Weights of a small mixture-of-experts language model, trained from scratch on English Wikipedia.
Size: vocabulary 32768, 117M parameters.
Experts: 128 experts in each of 14 layers, 32 SwiGLU neurons an expert, 4 picks a token, a softmax router, a shared expert of 128 neurons.
Below are experts of layer 8 (counted from 0) of a mixture-of-experts language model. Rows are named router (the router's row for the expert) and show model dimensions 0-79. Each number is 200 + 20 x the weight over its row's rms, rounded and kept within 0 to 999.
After each expert's rows: a language model's description of what the expert responds to. This comes from a sample of Wikipedia text that the model never trained on.

# expert 60
router,190,214,214,191,226,212,189,227,199,205,211,232,208,220,226,185,183,213,183,171,190,188,225,173,219,181,189,197,186,219,179,190,223,199,180,200,225,185,183,190,216,173,182,177,218,189,205,198,228,178,185,205,172,203,210,199,226,224,203,215,226,187,225,186,176,189,190,190,195,223,171,186,184,222,218,236,204,216,218,211
Words in census demographic sentences like "from two or more races", "those 65 or over", and invisible characters in coordinates.

# expert 8
router,169,241,213,179,208,216,186,230,213,226,212,216,217,227,196,193,174,224,166,179,195,179,220,193,213,187,187,221,188,237,180,185,225,214,175,190,225,178,209,183,207,174,172,170,210,170,223,202,221,161,194,161,182,207,196,225,223,220,207,190,211,196,214,190,158,178,201,167,187,212,175,195,156,222,205,227,212,204,231,233
Articles and prepositions of non-English titles and names, such as de, il, der, du, la, sa, plus other foreign name pieces.

# expert 29
router,160,226,216,202,223,217,183,212,220,222,208,211,217,205,206,189,179,228,172,187,185,176,199,164,230,180,193,197,205,215,189,192,233,222,190,169,227,187,178,187,207,196,164,183,214,179,216,186,226,179,180,162,192,222,198,214,219,217,202,216,239,186,217,183,172,170,194,174,167,204,187,178,182,199,216,220,227,215,207,205
Capitalized words inside song, book and show titles, such as You, Love, My, Heart, Me, plus words within institution names.

# expert 25
router,184,210,218,183,200,211,189,213,205,214,209,221,210,197,201,179,188,220,170,204,191,203,226,185,203,188,196,234,179,222,175,199,215,214,175,183,225,168,170,194,223,183,185,169,202,183,218,192,198,183,169,180,186,221,216,218,231,212,210,210,236,184,211,190,173,177,171,168,197,226,191,174,179,216,207,222,228,229,209,207
First word-piece of uncommon, often Slavic or Hungarian, personal names in squad tables and credit lists, such as Woj, Ist, Dark.

# expert 0
router,181,220,233,181,228,221,189,233,202,219,240,217,208,204,218,182,193,222,204,171,184,186,224,175,208,201,180,222,175,204,175,181,194,192,172,198,220,183,173,178,214,181,183,161,217,203,204,201,235,189,204,190,173,215,229,224,226,221,230,204,210,182,227,189,178,176,189,167,195,206,181,185,173,215,205,214,215,227,223,184
Words right after and, or, but, slash or ampersand, often a second participle or adjective, such as completed, enlarged, early.

# expert 3
router,189,228,218,199,230,218,167,242,199,219,228,203,206,227,198,173,191,213,199,201,206,196,208,188,224,189,172,196,156,233,184,180,231,218,187,218,219,199,189,181,239,184,183,200,227,183,206,192,231,190,181,201,167,226,214,218,214,195,199,197,209,185,210,213,195,192,188,192,181,198,169,175,191,218,220,222,231,205,209,195
Prepositions in biographical birth statements, especially "to" before parents after "born in", plus table cell separators after numbers and birth-date months.

# expert 45
router,191,212,219,165,194,217,203,217,212,234,203,214,222,222,225,191,179,211,195,191,158,190,189,164,223,202,171,221,169,221,171,181,246,218,184,173,213,173,200,187,215,194,183,169,203,180,211,193,207,202,192,179,177,217,184,232,203,227,211,221,219,160,221,197,170,187,189,191,179,201,179,183,181,242,185,217,220,197,205,212
Punctuation or function words right after personal names in sports tables and biographies, such as a pipe, opening parenthesis, "who", "Jr", or score dashes.

# expert 50
router,172,223,237,181,209,220,185,212,230,218,209,211,217,205,196,188,188,200,195,203,207,188,220,183,220,196,182,220,197,228,180,180,227,229,173,183,218,170,200,182,231,154,171,198,216,159,218,182,204,177,182,174,180,207,208,217,210,234,212,208,225,176,214,208,191,197,196,184,181,198,171,180,180,214,221,214,231,201,236,205
Final letters of acronyms or codes just before a closing parenthesis, such as CASSCF, SSAD, MSAIE, plus author initials and catalog numbers.

# expert 20
router,166,224,218,173,228,229,189,214,207,212,209,206,214,227,219,177,182,214,178,182,199,196,217,195,228,219,185,222,182,225,194,179,226,206,178,190,219,183,181,189,223,175,184,173,210,173,205,171,209,177,195,192,186,215,214,226,230,222,216,213,218,176,211,192,195,195,203,185,183,220,175,182,165,210,228,221,238,223,223,231
Profession nouns describing people, often after "the" or a nationality, such as politician, footballer, journalist, composer, author.

# expert 23
router,187,225,222,182,226,210,178,204,218,229,216,207,211,204,208,176,180,214,169,174,192,195,201,188,239,206,191,210,178,220,180,189,215,197,167,198,213,190,192,180,212,174,189,169,231,199,218,179,215,174,174,182,179,206,208,230,210,236,222,218,222,198,243,170,174,184,211,187,182,212,193,185,173,237,210,235,208,202,213,203
Position and direction words such as left, right, rear, upper, north, front, often after from or the, as in from left to right.

# expert 47
router,176,208,217,169,224,219,178,231,209,210,218,225,215,220,203,176,195,239,184,183,199,188,227,196,202,208,192,215,188,209,177,182,205,191,178,172,217,180,196,183,219,194,169,187,221,183,220,194,209,187,175,188,163,215,205,223,200,228,225,235,225,196,209,188,182,182,174,188,181,208,198,176,176,219,221,214,207,228,235,205
Opening consonant pieces of words split into fragments, after a space, un- or a hyphen, such as sw, sl, b in un-bearable.

# expert 63
router,172,215,206,195,217,210,190,221,208,218,218,229,202,211,225,189,167,215,177,185,210,183,208,192,233,177,179,211,191,224,178,185,218,211,186,196,229,167,193,205,209,190,191,189,229,202,227,193,242,195,176,153,171,231,213,219,235,215,217,184,218,184,219,189,176,182,201,178,184,212,168,195,194,229,235,225,220,248,218,221
Short name pieces, especially East Asian syllables such as Han, Gan, Dong, and "in" after superlatives, such as largest in, longest in.